From a checkpoint of a small mixture-of-experts model trained on Wikipedia: 96 SwiGLU neurons an expert, a softmax router.
Below are experts of layer 6 (counted from 0) of a mixture-of-experts language model. Rows are named gate (a neuron's input weights, with its number), up (a neuron's input weights, with its number) and show model dimensions 0-191. Each number is 500 + 50 x the weight over its row's rms, rounded and kept within 0 to 999. Numbers have three digits each.
Before each expert's rows: a language model's description of what the expert responds to. This comes from a sample of Wikipedia text that the model never trained on.

# expert 19
Description: Word-initial pieces of descriptive words, often colours and sizes in species descriptions, such as black, broad, white, plant, large.
gate0:524525496502529476473487523497536437499465574473421518581508536533524499498500544382491529383497452508484479510502542508504547521524485522518501488533495541500557416524399451457501488469497530509378493447457489564492388590446454530526533516512439592499571558431470510387551484582620551454412592436301483486433452414425502550481544415569546405535533523482479443552430473562523467424536504525534478552529491500498481543490539524511447508561509524469533513440514491509525467468401384530541509451510447487525560495494526493562508524550407549435544478445571557578548554589534497470
up0:517454512439441575531435560507455506505523476567563437508441515467448468521547529495605479531536525467574450534543438510474426392489380437491418427458483447566416493532561511538478546495554524526541501487427485484429488536535370501495471515486617569572545464546529503553420500437405508545510604346518440470470516488547453507423497514466504412515571494492531516478565542495571574526417561586557449457474479544493433490415545499492528493505478569555523479529521475509519476543521525447436489439481529502511425457525488457524530550640498476559445547506518439456516591507372453527
gate1:452510492463536483397462500419453471492530548450564521566498473470537612525537454593508543592457534530464444531466485472489564493438495570488638431538442484451559580480466539414442464493495451515529553452449541517472495446536502524457438518485493506526446442505545550442492477492530430538437500495517465493586565529497419548522483521491614526396508528484541515639498560462553560455488458448507577576594558492548517460481511386489516549442499491613546498514496564428428551481401583475446566483463536471532472544540576520417561542405537428471502458431528454446518525529457525607
up1:469470510509498531562519515501562467435426446495453511438520498436467455486342421447460490466568547496574453495456557433468488576519557481484400438432604527441546502519422506565566395499452512567481516530507523469460457528505490348488476469483411592514523486528471551528501584490485501400422542548505546627441536446507479472455444553517464428533468594431532506527421582527383547530579508497504488500520437535567506536511471552572491557521480441564469468514458553483489586543531481548545387499579521554442534473531417517467440559562446521478478509522566468499446498559524544523
gate2:443470450482430486475455538479535554486607518462621604524584415427591492490451424454544491579573462452570602532505506546523502546491517490473582462503501493544523448497480377514465455551553576509602510552515488480480477486576488518501451404451503509478448474472495584540462430475465424505526504464418420449531494464547523435571549551554495510519520407462551468518394531531608463454465513494540545524584585593509537503473465539517496585492497452422431436411525526493539533538480420573539517489525493591524489553450543440569453477496508549607464521584446512499454481578500478436
up2:375612531479554534410487476512522534570380511508550589523515505594431414506450423486483593524455433489591496475515529469557554423468510586459424509495486467507453476563546561428493511392460511457538442535503528522505534492481569547508442552496500397581466535462494423419534480538467496581544474574569510573543494561513516461495487526528562606430489514509485496424502425505584547388428539439405462387465490434508504542473518478452547460528579462509504509486434561579466500404571493530472515493538514432539539462500528412497547511518573450552484504528536515535513545599466509513
gate3:534532530423483543508511530506517522448427490507521572529564536562531590466501538438446516361463473362486500550410517462589536564540460465489574551581562518405454536455532464484478482504554477452499520577467470552518501559486443482458469510477477428573476448545526517456643537525481433432503503536613454565528477451505439457610480433534573497472435524475456498402557513533409469512518500543484442481539520460616452500447555481443544513548500428478507391575482559472515489567493472515516566671458470468477511478534512418525528522554498482528538556554595445550505494521548557511
up3:454417520497483494500514455528585520484555587484384489472537440465547490482467419546499512535542493462509471476431561538463481496401498512558472455501444488518487506535495572450595533574461420541398531532534500463522477510435504493502531457584549476480550482472569421491514360534628538504488494484432526525466518505511507495393445577488475505453427484471595492581475529399537547580506523505501520502438540429437445471558464395549482530472445491485483538446485537382527486540603580473565544431454406430444501479442464494574467494393405526473603476521477516554457423584558527469
gate4:505456520527484453517475449484484527457394518529486450475514476535532534466529471509524489580506534519578496433570501476434486479462492426440505505437456459513531495602478502518466523498501569439431433526524570511534556519532494527503544549575495559440543520479495561457499538495543446436551479428464502499627417463441580518491447413453448543460530391515557486431449424498509595529485432575408467465394523468558508528516550462554562413534486569502502417479607510599466464683434527465501423487574430534499505412573535439540426514462454418499458541420597548498481486500510461438
up4:504468495462402519569534510510432502509489513426539470522419497528577514533578520543395606490516494592576551517504434398563450559458517527577442475586374530447569478491480518570524605453497547485486476538490582585518451540515431536389521578380413475447526459540450473519587527519478600546486473502484496530541400517463451589456513508443435539497565437518517499557517510482522464483464532478504574531536438545408447479532525426505377493533430518480453494527519456488483479563470401487501474488527497457476442578449442506496466582503552546548460460547608499532561531535457561507
gate5:544475408514463477502531497445600496527555473544415592471545488583456491525514487611496527497578544461453461497568546505540450509464446459489477548378572510564495457533543473497482599610506444437534532563519544556456421509566489515417554430528499520483473492578484472520464484490483478429574426431506473493402539529550526547412482517501507476564508495552418476462384458478466617560420554453566424501522413533465439476513511502451551515477539546421404478447466472461491486462518545539581457499486467423475492424543540473417495527517511582459492543517537385460515570550613581537
up5:443475473411444419460500440531565393607585508583518489510438493519401521481386533522467514551516481545471463449578482546499527472492536512539561535478562482490513513535530488499451548413459457505453504490541545527512442432539488483459494490463515413488602549594441481412469444498592520445480467471393486475532507492481553521547530542535486599539578384412497503469367452539517585512508502441562494501459437574487515479533522576474589568507529554462472512478483556419564478514442491542528464554517476519544579413525480496522558522589548598442448564442543476630533463504436516551
gate6:483491520478473568475520529424531493531450528467551546586526560499481434483412513499588441529479510413464551506428501474395604499562469464485536471519459494458519516556541425440463410504486440461424490485486573386491460468491452511542553422529539633521532492518558546440422555441473592481381554517549539542434602441494443460489464463511616460540469531578486474546527508449613515478580496440532529522490557567500465495502435552499529565536334468490543522517457529481465507492539449568431519491484550559555591545560619479473531495531452496496485490433462526406512432485497477475
up6:465557563445544487458510465540579546537447476474507535662530460527444494453455561497555423489549545469425600600473500565473492503491515487499532542477508532430529579518448476507464486604457479455419442571433525478562469537439457545484585516548561484398519468555470529473456457551524612481547489548625581560560470572510421452536464490533452506512469500493563531451446474502578538496528469437448472532530418556478503510518470473529517510466440490505510537453543428534464465564597409577469557446538578563496580523574509431619561416493513541545484584522489457447386482499480495521
gate7:521490514565574470480446520564501510517480502531504560559483518521464514413442495512359483480531571456520429455539485482545605522536587502520373644540496570472579505501402477531472486500502480456543542494426460443460452518454571524521532452440412522510465566427498488437448549570530496467559477428457522507349533457518523510525518509484498495583388540545436504486475502502454466500558487553541565432444532479496587525549486458433488502478528544605527453525436497487446531540560433547480534513495548461451650615542526471425517410484492488518502586493498478434404517563588533468
up7:469469542472444505510416525610455529549504431452443413512493519575439594548482459550503544464551550533563527499499515467557504516545578473433538431387464449351413562448469570429463468563523414567540493454522465452474458424502574457530480602508484476512468437541476523453454517423384464496493466547552592486521462488453435404551536490518576496467538496577496518555563483507570571484434494484516491472573468537459542508496458513577527446519449555448495528451518567547397506489406433583480529499519516521486555527581444531474479480580480527529467520495564437443512502578480622426
gate8:527505428558505577460594483403523473429464506543589504488444442530369454484540489411424515545529517422498522575504452470621460610518532588501432528509538417424505518592566437467487438519473594483457491510537458510499537485504425538486425500524573482490585507575495403497556476592511587453485416536525518566579492445615502470558516559471564513574491496392441471394415503558513527549490471538489544474407559559516493458532500511495453570599513463458599452485494454543540478504507493459470493459543587502459480477458511420506564450501505448506507467496481520533510478504505552577
up8:553576433516472436483367434494448534517559500525505444482581568524514487468531464464380571542530462518448442544472434396505527536520454532459502425501464562433588530438504493428492475492467519531475485518541519465563514669536480510438461488510394413459528496480533439450491555546554438546444486491530553447459501426527512459509513575515471463500541524431562435433479579514503471491547522555463519480486534497457465464566529523463535536670485558520557445629525495365574496474490528472580460550446533540550449621533490535449514479524579511492546543488523519600442472501485487452
gate9:518463532470529534564446481597574524522529416419619395481542446502542473385474515426438486557449452591506478605595484513488436527398534447553502506443508592479483495467480527580554498459569361504505523505523493466576454534464499484533492393491403434507422517416520517490479471514548524476506434421471492452500478474491530490511467527510428540491534502436605493513513539521441475534522575434518469488476421497529507496506470495416506578529530520569434541600525371499504468457521523510570485504403568572548492497533405496418488378548488534505457570523521407438515485476479470473
up9:504493478433536569542504469527589507498483530507419500501441579515549538564586458471471513410518526483423543447421476512556513561536533547549534552500505465483416618466497556514492526613517560410557465560492416466539507418589533469526490513578534524440488471552492479575542510542471461449533401531552491502493435556410519487379442501468438559418506472488461472474442582382461501598494483479473555523458504437450489478516486500505524467477444438450456480506586546541479504510506457472571605510539550418464456465499433371433459516409589458533539458490466526566383506549571446519
gate10:522419593503525521507492517552388493501368456496470465501478392472499524528487556529569510492455498491516518512404556635446601574550424475455470447525496431574468435491580521478491523535442587458429492449475492449470480460589511526562420516504536569549630447458425540588514504506458509455492495476501432535459530512564517537455512526457528512529485500593434512533517493541479558475503420415567469534546545483527523451401482463436583604411442501558432538474469491560496481514488469502460581441488429496456401564506487510561513415413512478452469418471499447488606524567503471537
up10:437452526434461548568469447506450514489505466432449448413525481439468602475486513488519510594554615457557485547528471565482486491501510531498487500450556533464447541523574506489463528556522543501500490546440503547558553414417415504465522458479561471449485450539439497580523437552479470544347527453481495488437494571525538463529481567514496588410448477426556578424508521460490483593576402455571491465571610387508522460388427566496588542494481461524517558517520539453537440491492522497396487562504539445493542486505433453472504465468525519454612517535475632536513480454461429549
gate11:543473539424610462560457584542540443419585532483480455453524504552443551475463504488495500613501543564547444523520504427493521553431424500457475490446559518501548487559503452515485475477427506571544541423548478455494511480383508574476445484547327557433555517427595509498542473433439469445511509428476532424565511364420441483580555513492473599477494514466500510483571446521516463454483602471514492542517556537622546500492516551423478546435500566515561519444437563499483533535426466524470467525544496500541485561555443525425503448476489495602535498529481492512530587470560405534
up11:496476479605569387540524433493553471352521540473443479615566552506472584448597365454559538530458534570480460413456518501482440582444532468575522511436586439462528497489554528462435484474476544538526476518516426504523403554560543528479469513439439507528418493454562443512483512482550452503572424459494502448522463471432508400507548576486484534547559533474504488525571529478532498504537556445478470450517568454605515483550450465446435578508509596483530515515496488505555468468537467552416470455643508572520437556502472571505494376526558537513525467491468505549472541559449529516
gate12:563501467591563498533484525485528458509566591531466513531563512599517495408452593454492539485474417528489497500423552457514516536420536556446502544539445651508597538446460528494478469495566587493428478546526513524550516567501668551471482472372424544537515361500547512525530516552539509456512573492521550471544517388503520550477459400401444462502491579481486530547542448525456556501471492409413416491555536447478457469524543529453495515581466503505504488587498520513506567547512516496455593506509472446476478543436432577584534515514494557479521475436497557501599481436471538511
up12:428468485442411479590430566493414484512592455493425412558467440444559505510476456484564499580526484494581566489525467582549542516490419563509459502507458457453574512530474526549439475514530537464519521445546545435503598525541496541447428510457542509418537447521521388563567449459475455605476421621455506567506517578487499478565518535537491589465506521519536450469498552460531416474581537459495470454446562552408506520539429519449402485411489490471455534508479457521505499456518510506470556452468605488407529567546465511552523458430576482588507521454386478545563538472448482598
gate13:418429530420502544484499472448488482502510487397647471540424459442498476523412512544493618564517404480520496547516509551537456516475459543403514444486420423491552525541456561558501405385514513565558473471539496423482447508527450576558517495453524545536495531477536531597510546533516512505442418592501490414471503445534463538509482434402546509434513436514492541534522481524621463502547442458572592485430495507483478435473396535495458495494513451582471543429477508485525498441481468571348524473498548451493507540459516526589563472489455529388488442523457519522537540463470556591
up13:478549554505445499448478541473586494487578593498489484542526534484537522471565524400483570549535511488432477459528417454414441432538523515489561515484453515478592478555512440424466463441502445415439496563521501521489359425461440392480567417584437615515451534606499459459465441510472502542489556490485522550483474507443543486508574490479488495577445538452512521454504559437456427621460434403521472574462437415482469525432578487519450531550488521595493512498482464607473509521540568543487525506417519564475378461499447539502429526508464448470472523499487488564492513520367540472
gate14:455474527459528436568510605428532562505548508529435497536488444448513463479471569570464560395585420552426482514472537456518403407523409517480484496498505451458516403480554494452530504507551364459433523554463503508418578360411507518417577401492550467561599508494446514460617475476545442459571458487458444557447473502557562445517473544522477498482394525401518508547513488516540559488504476503500577578505420507558509479545408529478543525432524486432525469435498548437519431528528498481528613524529463485565570510526544466541491526469488564471524531547476416486474500447485440502
up14:601493590498570414533451599460598531518532476507497525540576483400590472528455515406470484555497546468398443436508495484529448498491491578485432530579560506469556518443543551471574480492368437570435583525478450459527562494481539483477511515530572473459554597458455527440485538523479524499546437531524546500466481586506545514488449418487451531454362588434622509473492471479433558460554460487518565526476516492505599474463534490533467439453489539458512470436525542515378554479440482546529576448531493532561584527548546521512567461432486505497466530460425494520399482436446520552
gate15:504594499476532546536445448515506533424532444476570551481626554519431476469480478457495511572485513493424443416524570541439463520472501501464506513507486595548497500484580464551443540408532475527440532574535629487554491563472479482491422459549514577456471403409367582441494493475553505410491515470485504518540498514466577531500545569473467477452702550579564572518419536418465493450498471488491504517504489500556501502481520472529486501442512517560519509562527537518470539500460544470542500432507420420501610512475509512540533522457490611580601473406491589552444539502533532444
up15:480520535515555509443598476454488468466472398559525551528495487441467499553539415494449484543526441429392531525439536664546525498578463468502326461559566417485389499529543462512536567618477505566487542517500500475469495460485448494591504464461545496470493578561425520463443470540521478541470554544529499534527467569479462451584422524523521498375361491472507480431495519487523441490440494539432518487476511587579504512570537504458441542490452480499451503443541480516491394570547555564551515461590459451437482516431484463451507442506525446479528435524436449500462485459551534430
gate16:452538404551540501496490490470493496477496493426543581521558475487542545521504512404513477565500491491432575520389565486551463518492502511477576571445381417487444458478497467508524538571473451514534478514491492477379567426483551478569473528505509573518475423483460510459440481470555564560529367586597474529458475532520515440539468498446598567519571431566473469558426426440520509455482480469379409520412512518427476523541508431453518397503507488419453468483495470533518475561464558488525481531500508435563495467569694485593466520485488508524554466532469435553436451525536547484
up16:511472493491389532510562410494494507560469502379473379493431541506448514506445511507529494550474451551570619489511401472470460521487558501494557476558540601470600543606472442402444544550453533554555438455458474506434541395480468506380484450463476418424565574539487556520470549545499458497534437480472546552595462504491545545571447451506465555432538561448556506504614492516515439478607390468427541502531474446504523509521508544503504512541510419495488514576474451416486564510453542511390500473496593515574471507434509539530511497466444561453486475547545442524483472479437521509
gate17:416487446468576530433439449420490533547518556481466467519540447548505497485421465444395580545509404529562441551552476423514531472440397411459486563453408534452494469527572531505464471521573454482482512474535554472501588550467543458431507485517488429482574461423557516467546433590504563459533502447500431591626491490475515514489468498490525551529505427539453561520524481429415483534484537405489544569504520533496466492519525463393440505491519495478450455502523434465514429495498532428489591500481442442536497449562522444505363614521589569449537619535587457482509512546559535480
up17:419509452519506507573551480409494531492554510534462415436450442592507490460507432479382578551456397467478578483524438500473537532492505399549439538482530547398480525431524433477598558566524461452515520456491504474509570529454501478475510481562441421525479453534525484568517535539538498453568489465559462541586409488556511512470470585583451559525530389435480463465392526407381439525524585411483579465465513585494487481519419463535545551520553493457516455479537459498487462482481457446486572444505497424499531410510477405482522533541564535508525497389529425518439487479556573559
gate18:559448528390480514538410526549518504535551542474530497422434485530509559518483596469457502510538428474547412559444373453512519519498500523430428523461454543516459464522561456525517549528493552413504554429524467454521524546532565551467464456382421552506505505537505487612558486539553556404487510555471489498531483445449453524473515458428635437568568473444443511592513569533539463552408508451484534467542585551402456481502555502604553458502481534482528506447548513411561469513541433473555500547401479544451435510514506522538485602470469515481490466464533554428660535468537509524
up18:514530522418551468533527405604573435502431525551500451489574506445540520479506451551490553564478514583582418591533448599568528563531465530429503474448538472521534520463545498554446503511445508500511570431459523497504402549456573527503490416508424510490546428456476519600476487542588525455553531610413527435582424420451477517520501610505479527464626500474469587389474528502575466540469499512432532514481539472518553471505540502576441521539468520542613477474467510401564453469423497504498429497509496547559451519489444533518483492483447544576475527430525586490624475502496438506
gate19:497433463619489470552465563541473518554460545616526565408492458514451533554548492517485408450575530370410512485420463481472474487570521415450493508561479467479463557504479510452567510557623526530498527535446626537564476463489532471575483493467546575564512461489467408425462506538399546577481449499547485543500533499552521479483554499577590554500539496552497457415445422522518523527476414541487456521466464463473447536535548482468479481494471534488459463490468485438546511479499531583441454434507504470504449411564467284496496448515533509577464431496522522439422461505554534470
up19:443398538558567456530501642528519490498555570471485601487515445585448542480537568468468522418481487485519492572554626497598530522557489503443572522554492530541496535462421534511467563488496419542516471628449443536517486481515524543523501463548515521523560543462571457487644544596531523527618521503503533492473514446488556489441541427487434515488544547567410582470481446554473584511548622560477481496447569560544563549513551438534466531442524569566467533480465542491465482474493538491409577476504535495536439510440508473444525532473415515543509547555504427538525470468526366518
gate20:469536501490518465508568615517425503567443560483372512375417517531571517496443461437453542464433471539487418527463558560557518451548521512498507538508461491446501421531424490456568546419475519415574455552521537535512516453513626615472435444436463437511603426427454456470499510539575496564456505475565540540617554483454459610492451475511523490467479467516478428562470484514446480524492482470561488460477459472535506550528475451493432486525461555522484514478366522482500470441583532458482568490484498429533480413444471423549412523510480486555509526489539463675500513471470489515
up20:496524442557391558600472493481510491405537498555598516495591513386445501485496450431462516473508474424447537550479502505556485475508480461547480506524537545600442561508475454502461496492546462551386478537465514492547552539495500457439439433551583522484513542522517514493554477541528507471465475549468512510503517574546510547461481558590473407555604458488443590329528460480560483455569477516500470556549561655402516472490503521603537526481531446427467552563434520429554483498484458496496545532518530610374525606506427552483532569525513495497510456498454545537551476524570501441
gate21:539463472492444504476490490513515586491518494457483431559479548504495483508540478470549450545518486457566553596483499583473581571496490481395475509452495576478502497530517423472538476542476457531481478528470450413424565549525469436468517550412486478504406437448470487415481567484441522393409473486543563587457535618437357456592506397453515509501415615570394487468546514570544585418489562473540492574619560477467382488381482540516522474469562438479437524527510482552473484470493540512519443509540544500463428453536558553510503498522568551461501471530533422498564475511527498495
up21:449453530511469527482518521533480501392434494465506533556526612429468537465594464483570532553563493459424450487525617551539490492456455565524505464467464494557408530468495565588553496545460485475476553562587609545430546477557483478559501532422552527496450574494448527527496584447539500490458495612561556456532464597531402482485468446440506483463504524550493554491573499533480545515415497473411480546499489470506525481511490460582436446495577467512434543454541509498436566363548464534561539462629515542544515423473430523424518528437497541500548453419481447590380450466463502462
gate22:465467489485558510487509483513517473626561448399545578513532423494542582524439440469568597476493427503468512499583594520538512503464464494508483478504584555449471532493403447528538500459601494507561518536511510511549435444504482587423576501401485500533476542453536427605465446505557504517555555472451522410492496496527545555463548496490514522538481455507455488599451512525449422515516505507463483621434429523518518481488396576524465425466603558509555514460537461556478578428466494485478504479416604468386513458490537478551674458521492488433530556404468509532469475542542485560
up22:456491549461496537471485566520475534455512463440405471508465425468514514482417457462550547431497526458420517514529466497505569450443516523520493537440434459514573533487487508566594505537517490420475448458424432513555420508378579516498518604538495303392516447451461443536492416513510478516511453588487416630486559533517462480519489565541440517449475492481510519511496441530516470481555529497512484384486588477501436526573502390512468435467462417519476504508515516466438430459571611488511480489513494483561517563462457541433546596511542489593477460535472411433543516457488397475
gate23:475521484434429536580481520469574535411515487404487519554479495504455543509457532536568463474499560480511466444501575544521569483486584611522411497531519455599450495418489460507468607467573474606534455532456500614506502528402454538430510489449529442478529448471519455472471558443447605469544543442475415507484472414516473474404491368523442507431485478509517542498551498532569533415467517513524407452554455445451576450415480559557551417543522386465543447408504400556490492511477491516597460488500513454468491434515509495508509476548600508469451494603488507538536521446453551486
up23:495472546492584529510531531481460530469537550503486521527544460500578565465513429529429481456556428558526496430588464441573467425457463555460526476512467560499484487525459532571480528394523561544465467449493675534552483433477606572587545501505403437417540521435520513470481514451511474651548542444466574459546501497565580404394573470429530507382492537538525580561517530487518536486519488552570522571469529400529507536526469483543457484575561479526489508491531491448531440428539542446445402532568451566549492469448530516472535524458508501493479574506439530502456463510425518408
gate24:480465431452533515395481445524530543476531500440482466516591515540501515513493462451386455525540410514485470464430487501448495608507473509470500454408477552500493538465451464533516513470483498467419527603479478459496414504504529561476501460506512534377447621437393458416527524527560463395488522553473518481599464547513488519466506452491551492503574546471471495494547466521436572492414539543509616564496542577645484537472525435450450528406380486481522505479546529448495499466479599571574486555512454550499555518524575506483397597425425536525547492558470537606527476546515517444
up24:527480567556506513470557564517476516499477487558532477456510434464471446513365450522591593512484397502579516499488450345482501568468541570423456462478507553548481459527516478500428546461523465508557527506426488518458564494484444527395567442540527489521476482462490446519479510549519589520613423514596480549484505504459515548479359494528506469488446477504491575517555386518539585498527593508518497398487483454478424417440463532476522484565424477508427412521444496542524491485553446430430451596430419397459471571515558522509476564509443477545484477609547547458504465550467522472
gate25:427540533481438495470581488454572526454532503493421539493455488455579417586505417488510434394487546496661500534435575471506502428509524616536544420490531549444513439487476495439473520557486487540561546546489557629475603550482516403520594460460576557539601476562418513502555575466475504456481532508471554537453486582402474488539384403431463511466533453522463479455489534476489463469448496537422497430550493460539481492455492469450464573451423487404581488507470479510480465545511536530477424566399438421492496390512478426518530512513492479531475484522545497488529470534487508521
up25:469448501381464515549560463492444609492458517445376430483450446544433512513430504511461507490554441535632504573485451518476546502561538476613497546450505475486447464521557506496390549587529440483519510480463490511561506567486443573542585551454533495498530471566514536457472481496410558505468578439506437615460543554454481495471430497487462477487566497445439449516421574514600507451641514509530475456629540540480434450529421497509537497437502455505454373485539498511466478514532409464589529481544611520420505520492448404525510508525526499556507513492534513491538431519538494432
gate26:496541530477466534442415515462426532418553525442476487503520540513533504527432497495512424587533501446457442478360514492498596504558517529571466448453470436535520495526476542458548465502509454492503592460508518473467524545479466525493529532464500422517444564449492467599512591551436462549507625510428348530554632461464537430499494513424434442510442464537471549578418539512544406585540516514546525459497488465538500480486536431438435507496524546530455510456397593474436546512387480561494511505561495466585467561529603567516574437543593532491473473528498538501447520427442434462
up26:536502446552540471474560488545642502568471435521510602500412506472622483529520481471455576428495533512493496530515537507463427476449485500412584553531424514457502473440527449526514427475513546462467494512440451462490457466616627532509498526507493479583598503425547553473554451442462472493440401587475598573467499492489514494545406450517578516486487507502426507486514399501489517342516573516528511478402530453493454444570485451526524468481472566404513525511535425517556475524519477526489516500490434579433557424400508484573527517452442535466523536499543511573448515540575596458
gate27:504617458517434492601505529507435480527536455487556573586531512528420501412464534496509468502490465522479450538460512535429564461503505417543532503550495508489575564549460453523483567505553527562537482473444474508468530449454526600552534516551449582523410496479561555367404538604476515429488493470458383598439534532523467570534533457521459538491409538541426556487535457491475435532513522524527358617483503519473594470499494573474515517572613444487517450480416450521436495572619462523528475479444526478552476565556546510616520501462559509514451550509465532443555493468520475471
up27:501519493581551562536427503469537511439497507490476393551584468427485502505528588533562475524519380416500488582459444532547461547580473474593519529557594518419533537509508538594452420524497559406508462517474618461451494419504444493437530433457549527471522453479501446508417476468439504533553399568544384576448505548526527421473535479499451493537479634501560454415556506454497476487568535471466478500499478555538491480479516448444542479563449462499435575580596530538531530485449468447484447491516518436430461442574486460559499418492367578523509483502485520464463453541483535561
gate28:430505443512518496492576554432414448548639543523465476513525546528527490412423412499481484423505614505531452537525546533465529452520502487359534523428539579475547520437482478511571483418513461487537455553562570519484457471470587440572565512463385453542474462525403504475524527555531484430508521457453454503509487508554502543477496503513428472559641473477503549527475501510483553538519581482577461485469407403466468542456448517379440471499448525499565461565528506482523558435448504544549527422535521482456454562433450551536492552434548500540539631493463421574477478540450473427
up28:442446525443471520498423438479483489517547526575402490504378486480532420449403427521559497556475551494631513482501520585490463503468496458437430517488524531514478529462527527478497452471573490510527493414553481492485459427568391436585478474598533481459561438518489522515499521575511571501524564496423374544434478535523553541556492507519431556491590451461503556508482507538498443574547511493454447582506494540513502470473512501536512463497519463533516500440452429441469533501490437493437599493509644551485469491483409502584569486557576430510484507412493340583596450547438468514
gate29:490395533590482470504417482549429438388470490517587427515523513492477489439511554516540561581508516493576422461492477538506486442522529405492514476561571469451483491507445412478528454523532517454492462474558406541463568484499472430502471542458520378525418537460554504440476356542549464493490550500465537454559524514530530464550561486545448525502546490491571473577543588460548440543561585461510562512478474520555605474507539578367369534510508428507454487492518545484529476465478463531438564550481636537469559473477462443551456515497619490480468499526527542541565486567401458549
up29:560490624413515554492416465490569520516458480474501376547477498612525489522519477481454493483576489438459560560582486464435524547555518512485468517441425608511482578548484494589433508489518484448449527500398406469430483440508445513488456494400508474485576491553499483495513469508491540511502419487489489600391448458437398585532481426544560483448477528497492492467510507551530527511531549539479493568498595589567405517562510537450446555485503583479508524513499502533509510601474449515546449534474476485530508551604491483499486620514524443614527472382572480607430506526533553469
gate30:425540443446555532453517455510517432423563482384548512494551563509495610543390490575530509609503563539474530509517511504554522613553565446521485524402495497522476462549461563449538418469540456492598495486479496517510499461506603473433531419512447493501434491508525500517444495561541536498549553585541434501467487497502523541536457449511499474524551528510552416462570533589613531575527305501460496424555516485524535524534470548529471495570481448520489453470541540526512542509445506557418529535495518525538473577478421618560468451464542541607515522465508559443517485611424558489
up30:515473536509425503500512502442442490550504472547513422473402498520531513525548519522481536575507494518513408595558469546510507437596443490483534487559454460393608490462524496535527407396497492491413516448526358497557567540539533463488470415439475554609516555469512541552593533516489540547455593545485432488472472340491501507507547500496410497471554490503549524490401537568448406534518467491560495496531444388461446549532493532463517507483459432556458538492525486421531534456471487461429484478590484564492518595482437520525580468515552517573559511447519508473598538453417471607
gate31:565535499542530544538477539443448519408529516381482487469541487455481547468533573486522511547416495457527533406418438578500500583516476484562586503521548476566453500524497487474506462496489532500448435417497534479445524459532423546535434556532553520520450462505444544494502525485529565466492477509477371441549501571541488505555477562560399443522480531518517502519627498536432523464530421512507561569558529571624516539496436426483543405474546494469447514525550405538471518455382494529413472422515518489490575365541528549588418474415455541505518454475494588506521568464435386543
up31:485571500507472412432515482549578511518439547534505532661571484539595549542494487490550418528451543539467522506518559476411545480463562467409479484487539545488520483400489503463542563531461464553521490497479485573533574501563477556572647456526446478473586517431419433504346537425513465404458597441402543459492562439512484487464549452533458557440597459537522482549495502487527598456543462581478515508503548485501470503497499509565552445518466543518555486502551536496527445513415454587556448490487464553636531529500509478522457462579447492544505512517449500404527485483508527412
gate32:535470470530594527592514505482426508508515495385560460489471563574469517420511532501417503478442510520576506489479508422524510534510545469408581508479428511474484509495484538409475515493592493562458519505583544511504470476490447454548445467448514466535530440404653532438534444623537447491482479480532492488507485453512642432433458497464512490537352523429488537526559611507517447608519545443484560450602475446451510423496528452454522601539426446463488472516580546472533488489507522477400531547485488377494489560558531486457466549409538510491514563519506533452475537508522564569
up32:436552456535533467452491535430565554524455393573465532546622542480460539556458520469556451472552503479563559503423454583533503440486433492570481464584532518570422448521534480439447514579511508458483497462452606481530511534482473467511514481532594585496493493504476471447491514507469483486474468414406510569429487507480468590580425502531558436481576542606515467524488480548486626491462570543583416494412500441490502585583563528493471466435527559558457525486423489465475478495495505552523547467456460483414460477611508503440563522508481442638468489618548586522494542499528454441
gate33:547553545564497527498472558579480457489605438465484416501447474468605501528532529450448388571530552475551508491543593531507545479502459515516513521563590467490554559539494552476562531546509448465512484517484587356512564563468484412502461470509452395610521559553454434566487567472499500546482587429520550502508441474663502491496523550522457484569487498479547461527508457509533412479504501516450534503483462540453514517415527411525562442505596423498552494517540568546451532437522474501436484448506559567562557465541448531444535488411531482396472572521417485469523524526496361541
up33:471524530488512547471547484450480510478584541473585404590528548463551536519533571499490501546494507524556559514489481430523484476517405558554593455554500439479578492461439481538475597514425513491488445570488440525485496549389388551434514465465526518592550528579424497483503517556634484562515554522483506414454503488499570502490519448475469499575557436402557531533431457459572396518598402419468545528484405512550491558423449488543513524517545464528462511515513508461496517464434517495390422406538544521546489451480458504453488503534488538513492567473468520532490433523384349545
gate34:544470540498457495535580446461380437444487542534547542514522444496504469451462483566547420523488531475470510488463510519535520511509469477587508491428504499534437504589469538512461486489462594480515560458447571398553520561469429620513480466503499410583516506440613546368456521508568492468496414418491465441494593480552499467486489530516426445524572523499634512513528440528534506468443435602515523510489490557605497471556477512481474498496420470534573522497524449509545477579558527528639462513540498421486512437562593420610428541487454485561542522493431483425492515528487428407
up34:468390480454577429527557515502499461417468519539522487489488431450525466487451448468553505552482573475467388519432507513571617528494439492417420547443623423539478464541567494560440464529501572442543507486518487511555534514489437478552424593535503462519454572427541511649496465552512486571497490415487510388458541562500469434485528521521452476467592588536561496420508466524522426516549525506541548504488575542565535512432407508493516451464429486499555516484543493539568485443471515543508520513522634470476542455488430384522605411524594491521536477483531564521543548478468452492
gate35:514455495524490470508445534475428560458482502586504550439533445560501544515556431512536509501516404541487610542476539432481543496468459478523526524571490509529550465475535505379481575478481397564452485527491461532558552570585473579560508459559493583503465451427527468525570498458409512530585499511682523543452477510558524536499571503564520536529475553540449447505523466486454519403440577475384469516402580519483495525488519512531602451576498504444426461517508533419409480507457493417495392552538415516475452465424602457425513447505534527504450483502546492531608498563507486444
up35:488491527479563534518502534457488427518553509517536494447443531443509388539469469519365412577434540459479480435450493439416609411552535508520545519496585500518505541427525427462448547506515465527470619536532561421501564582459533500588409588460482513492488539527601539362480467426474535477422568477522537488517496508494493518512584461511479452497593530446532524460532431526520481515463579545588457448489503469585561548502530436489492526466465557510518455467405551562503501414627491481505437489504493418474558519545433517431482510585547415580539518499530563471547559427517519541